Experts of a small language model: 25.9M parameters.
Below are experts of layer 4 (counted from 0) of a mixture-of-experts language model. Rows are named router (the router's row for the expert), down (a neuron's output weights, with its number) and show model dimensions 64-127. Each number is 128 + 32 x the weight over its row's rms, rounded and kept within 0 to 255. Numbers have three digits each.
Before each expert's rows: a language model's description of what the expert responds to. This comes from a sample of Wikipedia text that the model never trained on.

# expert 41
Description: Letter pair just after a word-opening capital in names and places, such as B-av-aria, B-aj-a, or letters in abbreviations.
router:155162136062076095121142109164138095133124133134117132109109143101189128071151143127145180138169124094146115119183035161082123119140064126151122143105129116115134148161155155126128156106098192
down0:114175127141069116133135182093113154110118109112149124104136114121132128071062153134064085102157139101131128157105061084109186099121125062188100066153120153170136102132100124121113111121105155
down1:199121138169080132118120189096130108162105136094124064114190142109125142080150104076138125074123142111097063133174177090099157115146131141161156108133106115059136094113117102118106163160118187
down2:069106128083128165131162085107090092094079152164193052176151108133166164073159171108079146175065151150131118193136137080110145165150116113119108084161133099155133108090097171141130136067086129
down3:191109137160162125114077170166061143135119100085160137055110073166144067155213168105131148109156132152153182162135125117157149108126168143109143086103067048150077154152221137139116122155158140
down4:148063107185120163195142079147155113112175148117100085145154113081138112160140131104104140067131094136083180140098109148154092202133135156094114128174117169136120036159149072151133150128149101
down5:131175164169124150163076094067115119101114160131155114098194095123098127116217153132079113127144107114168177119159177123177146177143145123117139109149142117097128076129072121133126193125151089
down6:155169166107152108105095171107139138129141121147178114121147127129144144082154151110102170110154183139128104138204099078067112127156131159091140132085155209116106070132127130068150108138187140
down7:090097121149086160153122103178184147127086107108110124162084137139134190184143118147129111145175140130126113134104147117108122129101082092100092084166204139230090074104138133132085180170145129
down8:096122141098124163148101114186094114086138149133157171059148185126126156103119105168115151141144114160146104102060117105081102166179120186141175146100180138140139092110164155089179090160168170
down9:108149064081113163181192192168124126159141200132095133120076077129055134177126127127144151111122074091149122144151106096109116157131106154143162153121083132115122080175131098133185096083145117
down10:115137093115112109066146111124113064154149114128141166115169136146174125145108133169088166093210137128170127161132158175060103166134123108148120166122064059141143089180137102142138097123154102
down11:096132122166110095134141141162087157134154142129129135172137099151155099159053148130153166137170098102032138134115084186155061071118171190136152169117102147101166143140171161148109179111148105
down12:205153191132167107092154069140114114105149105146174107178156150178174141151153121123155150120140104126170059118148140121151165099120089162129049191162175168128097160115093127147139097135156139
down13:152108083127116096125060129135188146116080095110185160151155084155138124167152137098100141192097111127124043074159170117111137099105090143145157126125109117140121189174090173143142094099118150
down14:136174090115090136223099149086165164104076119145200142101155097104156123180103145102205128123115131129156165073127157141137098142152105168100161109120134108103111149117119175100129157118127155
down15:056109129096137143151125081106148141115176170144090160181140134131090117096134095122101075157162203199117106130122112180114141147110207111060148116081158083109125184176039148185111141159117161
down16:109095099163098204162149173164153112092178175098181125060138148091145106118135158134131149156105120148103162142118102096096215147146101116124100151146112098072139115121132142122161154124144175
down17:151160092116129129127102123134093147148072136121110170133117145147145120057146149138129115174111163122080092165115143109124113158100093170146105157182161179108107101155136114111106169157063072
down18:103091137102127085127128097151117091129130080098123123098092139134092093161174147128157029099116161126111087183142116115073180147077212150100148099131207150132103117098136114163123120066165114
down19:089144178158067078114164147143103120143172155136107174116087147089160082101159092129113145071144178137104106122155156111144094087145147123156108142161108137162189129122091131060129099155099153
down20:097128104106131158126112116188154129136196160137165137112143143140131171226104136159123128153150128087153074149154099125086139186115103122120065178157149131118134080117139173123109089149188166
down21:188124175101128107124054136139166163141161226170171137063143126128147137171172119119056164093094040164172055109138132107155106113128127147144110117111146120138101137103140114140151119087132147
down22:090156096124134179152116125131091057150171108078191154137104106103123104133084136117107176117058110106130101130155148074111162148118082107142144133161129045193109107165060131146135077066130138
down23:090065130140163177119121120132149167112117157139074127124150105176083152153189086106097139161125167126127117163111157090113118153101131049115128113074176196103143102096096160109126119168110123
down24:118096158164163129108083096130178049180128164119143088187153191131198139113086162141129133165121048101155096113170117089107141121088063138137136190171135119175093122129131141096123129129112130
down25:141096141154080144119117117106115088085146136079182145117107180159081147071123074080130154165115118113118116064128141095129131103128075122131159152101149167064113114144146129154125168108148035
down26:075103095187146138138085146127123117100166128137082128132144155156106139106093154105098159142105125136142183104150167082116130136123093123126107089132105111133109114190145093127150051094037167
down27:159031101067065125124105150136131080075112138131163174100130142144095120111161085099135106127139129120136120088141110095110132103167098079103145138103084166144138155099098147140126079088150173
down28:118137077124111132129157087150125133110124114103083111109098108117173195090177111137103174145080112110098105076126108045104117168154107194096120091150112134112153129104167103200100109073075138
down29:136143141142125105084137146139163114145085109178113130127137121183159060145137072147173093134140065115164141172054098125095099075111112209063113180099147134142133142131123139175106176119170141
down30:117106090198162075097140164182120167158124094084205082103173170122086121063146125106108138087162094055141138141085111075137136150093081154133101108111107138134119173223128165116111138131120119
down31:171164161090144147157115076161156162102163111102140153149107082126115204185145163095087139168137066110099152100130168114127124128097056191102150115098171117154129078203068118077151148149088150

# expert 15
Description: Unit abbreviations, LaTeX symbols and braces, and odd letters inside codes, such as km, sq mi, kg, \mathbb, roman numerals in Act citations.
router:091190110204118094108103097140090138166149095076145113141129140107153132134144136181106151138126116083099178119103201148119141198111105137133099165138146084059096090125083147147147173135106106
down0:164122159179113135072093065099133181139159150123081144109161143109078156156148160189100092169126140122169189085127192215106141098142093140171132135140176080093112117122151199109151167141160113
down1:166116131132132111163133188074160151099123115120117156119128100124153129123140095112180128153108159164119102154177117119163127086069111092129148097120056133147225158168106144106125174169096092
down2:144127140133231102152069150192121130111188107051156140140118171111102157145088133218144167116151141209154155155150087175085099139164178128109161070079133150090139149096131154193132136106134081
down3:064124104124156100105056124081144065165087156191132130121100158197156118127117178136153136139102116115129104131140133075144141128148166125159176140089146165160157031146099108135092078114132100
down4:156097133083150149116118127164169064092179181158095080177113099094093134105147101106152114141097156103094100165090101155154150121111127151081075143116144147119160156149178126117167105082114142
down5:131133147116158134116100139101181106157079148146113128149099107116113133125120137103103230139071148069118126106177088130137095127094103207131121117162131155071165085122147106102124134116124204
down6:138138108087132144129088104151109091111124104086151086149132127119111106124110062173108172056129168095128134160145145116184097071090042168124076162160136103121109097101102119141053077099185115
down7:141170135094168115094173166128100126096192126116151151123125077141125140168114103117167108062139150185081135143126137118126078110129148176098171129170095129123184169106172128108156093103174164
down8:138081155128106091153093112201074168106084112143164142131117119112137088082093109113122166125138159146158155118164151162140103080096197147057139067136122052124053200122103172115124169130130076
down9:012148086109104143109183104098136142116106061095094123084127140071141158152157074134129099093115117177130127158083096084116155172171149099125191152114131155100113145105162115106112097114113136
down10:100161119121167164095191140070138067074141110134116075128135175128120110112154237185149145140148148169102127113111108156160135196075142112129119156119124137074089131134110101165138105095124122
down11:135095097131151120122093084139093120094098123140114143107135115115076092191108076066130209132169120107130134102111128108117131151117128149086205114113120129103110146066119088148069124139108145
down12:138083111143139144156159148158148157138092142170086144161180121127164158101133078136131165137138132093099138098175164134128159061138158134168084104161049125102163115160108082105131105122127129
down13:080154149181106118123142156138083138121154155153121106132102119135179157147090136146083137162115144147118158112129153066110144122113159099137130091088118121124087080201092143049143155142195133
down14:137159158177111093104165137120166143157121123109106170146070158052093124092103144094175141119162079093127132139191098198138117098133102149136149133128093118089116145130132100062143148081087133
down15:081118105087098086151157120112132106094179149146061132087102155127169173182166127111144074154150164117135105116135168078071141133115128167144130122111112148100088144076125140090141100169132143
down16:155145077091098105125103118131123188176137160173136125116093149140092102120076117173195182070112156139189122129120076168096146092050072120109139093081108176169142158132104184108097152144117097
down17:125119100144118104169164188109050180164113157136172104140089145119168085117133154122133147148124166109164137090186134162149136072144152130099120071157140172098157109142125147114162113170148126
down18:145132121096169134140244099128089109106164134120111125065110092090105115132145105186140148124106157099121075141139134164161140179143118116130178111124146144083097157124129123162148128150141142
down19:145132099106103165103174085128128149148125152097121116139113187116156109122113128128105134082161097100125152130159091206069118117176125106126121148182153130117180150154165164124117123150131196
down20:125111155180144137120101160118135230187088140118162196132138117096103072131146097110078185108171086148112110166162154100161110094097098196128130148154154156134140141160144111172159084108124120
down21:103146080132103159155190124107116102127127092145134100084164165189132164153168107128122136144130120099140152068141118146096081194104105160148117140140122103133164122067096150170143152105089179
down22:122137213122185090116124091115070127136146060151049125083085121166122095167129158068165137118152154058095127108129147169154163135085141146168106097147103115135121136064095069134148186187172118
down23:100159132115150147086158054116124073164139128118124171073145158101185129169245084094111161141153150186165121158073089153096120080086120142192177143149107129144149143090123109185122103119135123
down24:079104153123140165107138122140118079135201164118154124094146138118122176159194155040083123147166128164125165138109111111100091179110090111117122182152197113123106124134117110172125093099122122
down25:150115158079140119120098147034165201132108129161203088173127064131149123129084147133088064135152172106108171112099100127136106118132098104101130126051085119165086096089174102156117160174149100
down26:148157128111159143107106179149089033148098151089144094130163102091097086173079153130138129135181119121133120165180120100077116109167117071173117089173112097146148063170110118179139125150118130
down27:117096098149166107126052150163169115110125081182153163107160159149086108115126134111188178112095157098190177121168141106118087125135114113142126115113085048094213115108058133154126089099079155
down28:127124149194110116146123128160106125110103136161156145093104172181131135133076134088126134142145116060164129138152153212154138098143229124095081069122150129152151130050108064084158105141135138
down29:113092117150140122169096136111134187112180122052145117089141107110157092124128098138213096155130091131129082092120186174144218109084109112198127125190120157095174141135084111151109129103131129
down30:189169132155077100137094172100065145065111097152182134112138159117138130085136101100149092123074141155093101112142183149118154071150095149162143122142075148120116171070141160139150062130137163
down31:167155079183125125093116128156134126108130131163160163119080057120119146121101112153131118051120148126116085166144093108144160234155127131103171110145118127184128083196112122117115157123109142

# expert 37
Description: Words and pieces of French, Spanish and other Romance text, such as de, la, Le, accented è or é, and names like France, Paris, Jean.
router:138112129115101101106110179106119077141149084134080122148198175149066103111112162136123145176108160156193180147123112173099109137111173130110185121102101114082108162094157175100163148149153088
down0:134111109136092097094123123098158175094078129144088104092152155120142160113131156148128112142112111161153100146156171152140087094086111190133125089153086104118155139164129207156141107143167216
down1:133066065135124103154089139162179084146213068146072125147124143168097056165106112149164129171157071130173117119178137091154107110129146106144118123176176132145133077073103152119132098056144155
down2:136157120100148188161120130152149150115103123149077131115212197168130078150139049107087135127107184095131123110116180102089072110069122108118132088090175106062107120102118129179173114113085172
down3:136104122091117162075147117130150107090169096131117183128107154078097136148103081130127116144137176120114136169103106112114137180088156143109083174083109103092170205112124108145114153129091149
down4:124125162156108088099160147093120166075081141096121126085081127137161118199130121121158135154166107109093154122146191107139126089131116160119133131071102159147148180149165163110117068104060109
down5:124096090169141122065095181090108087121136091186154171117164090114120141163124161102109086098146087154141160119083107084131171125147138118129161122153187112152172071083110121244156133154172130
down6:149081106153178161108111073165154127155143084087076172089105156228092162109190162107143075105117161140097109090130114148110125090127105085111067124118088140137146165101082100074148096156127113
down7:114142103103155127128094140105181238107121144108134150072145125127136117116130087036115116120135094183089152129155140132186148105123124132092134129167083128203161128138145165100142101109141154
down8:155087098113120134110079130100149193138137083175100126167137169093071094186206135117071127119165100188094114081132097151107117192121159153075165100143130161154119179121158145141158098128111148
down9:116166144100138144155202108098119168142186071159116052120124069096115132109189106078123148135139129094112082145103121133112141137109172109128113178172129104090158174106078121165130167102087177
down10:130119176072067134123185048133182172083135152144100151135114142118106152152170126149150105146157126129136098156127156071104076089142085094135162157135131133139137081137147112098125131102146146
down11:066098140155090172135101122098131134153113158065170129129145118108106127062152066125113148169158180141107079137154151103146110134137130082075111168126120106136210136144101138112110089133136109
down12:149128161151167146110110065147129158108123128111107155103163148131174089155130151141139149154167164109093138100087129108123148159162196077126122131128189122040076137156124071168149121129146143
down13:130085106129144152143132214112200093189150103100125152103142083120084127170091161186103128114187158131084101159148131109112144171162124040110120159102106106162110124179093131116143162131084178
down14:130143117164120109131082122144122101174051134130112076140070147197079177145146090095104128162129105120127103124108145131179084147130092121147133177143154126166111136083193133085186119112161101
down15:086139160126125089176188113107117124087107137117206118085087086122192144103126126122092135090109113111082118130098133094133128161146092116165108118142092126116131094152104094141109113098124191
down16:103103164162166112167169135117135088108123079212156147153060108194108064147121119122134067161143134133127097142144111128137144144057094121165128009125149101098134132119119174120113189124193152
down17:104124141142147146129120094087124139113144130102095106180131117099162089203080163140164115125142093153136123107197214181087175145099103135136135145127107076117143139154108085083152072129138146
down18:114127172091167086116150117144144149160134135093158089087150109112085163104105093119129183159122070155202134102086143178109105098151101137160169131105094135161170206100175152137145110158133121
down19:097123119137206205090124135167139129060153173140119131104102151118114122131120148083097105117147177045140117126126057093155112158155150112136136140138163093145113121125133136130185103109169088
down20:073134125163154130120203098132167148062135172156158127084103107133080151095140101087092093168175122184052140121085162123101093169148114144140106085187127113151150135121152082139110127106088129
down21:110173098170097106110152161080173119127114119059181168099168097149095126098072129139128109139148151153166132115181088165101127130195098144087081073110083178116161109133102098112124109148194172
down22:189138117148112086067166202147137134180107096114153126119155145171089100105169164148146179177137109078126138132210157152149137111127141186136131112147124157132130157156113085052148081143166105
down23:114127133157135141154162100172131080081088177145098155126118171158126120168117095133116107080143083123089149176120145118049126136146127139139044185134101081098131089166126151125130069127145180
down24:134136150126106170113089174157128109155194053083118180135138127142092097156102105087135125163088088142146123083126180103118136095153138124082132106121150115126178182123121196107145121106107084
down25:105109097121142148180100105111076121129099155128139103129129125097195134082146108095138170075047149128120094118132109055173099123142149094182129165192217146180068103153162087161136125146161134
down26:063112162099132137119191115173193155142147124150157106120115091124149124115089134133114183107143114115164150103144140132143120134186167130067122100119085133126081070103086135157111049065113091
down27:145147090156104062180138150129124174150158117067120182090078087148098142134125089092192119101159085142090173152171182087167073101158134173132139151112143160111160143149117160138114094080160146
down28:122102147141138098124086132152147145118157059100129144127135187171111140193109116116067162134156134059157156113090143157120105088143189149131123113197143144143139130144118175077094157149169119
down29:185107082184168134187122198168124172145119109137100131111065096165123070160070104135151134131130140100139093167123128124152154136084092150169110143131127077088100126153104160174098100141113145
down30:130119147126118106146119071104182150108165082126119120141092057100142134173138127088157130096154126071079130120133175124141137099121104159142071073115048137213118093162095116060119111108158143
down31:170118126136089153110158097135131155211162154074079106099137158145053135113107143115153151103131143132078148077197158136177115149130143042096101145143117073139151124091150139055110148141172106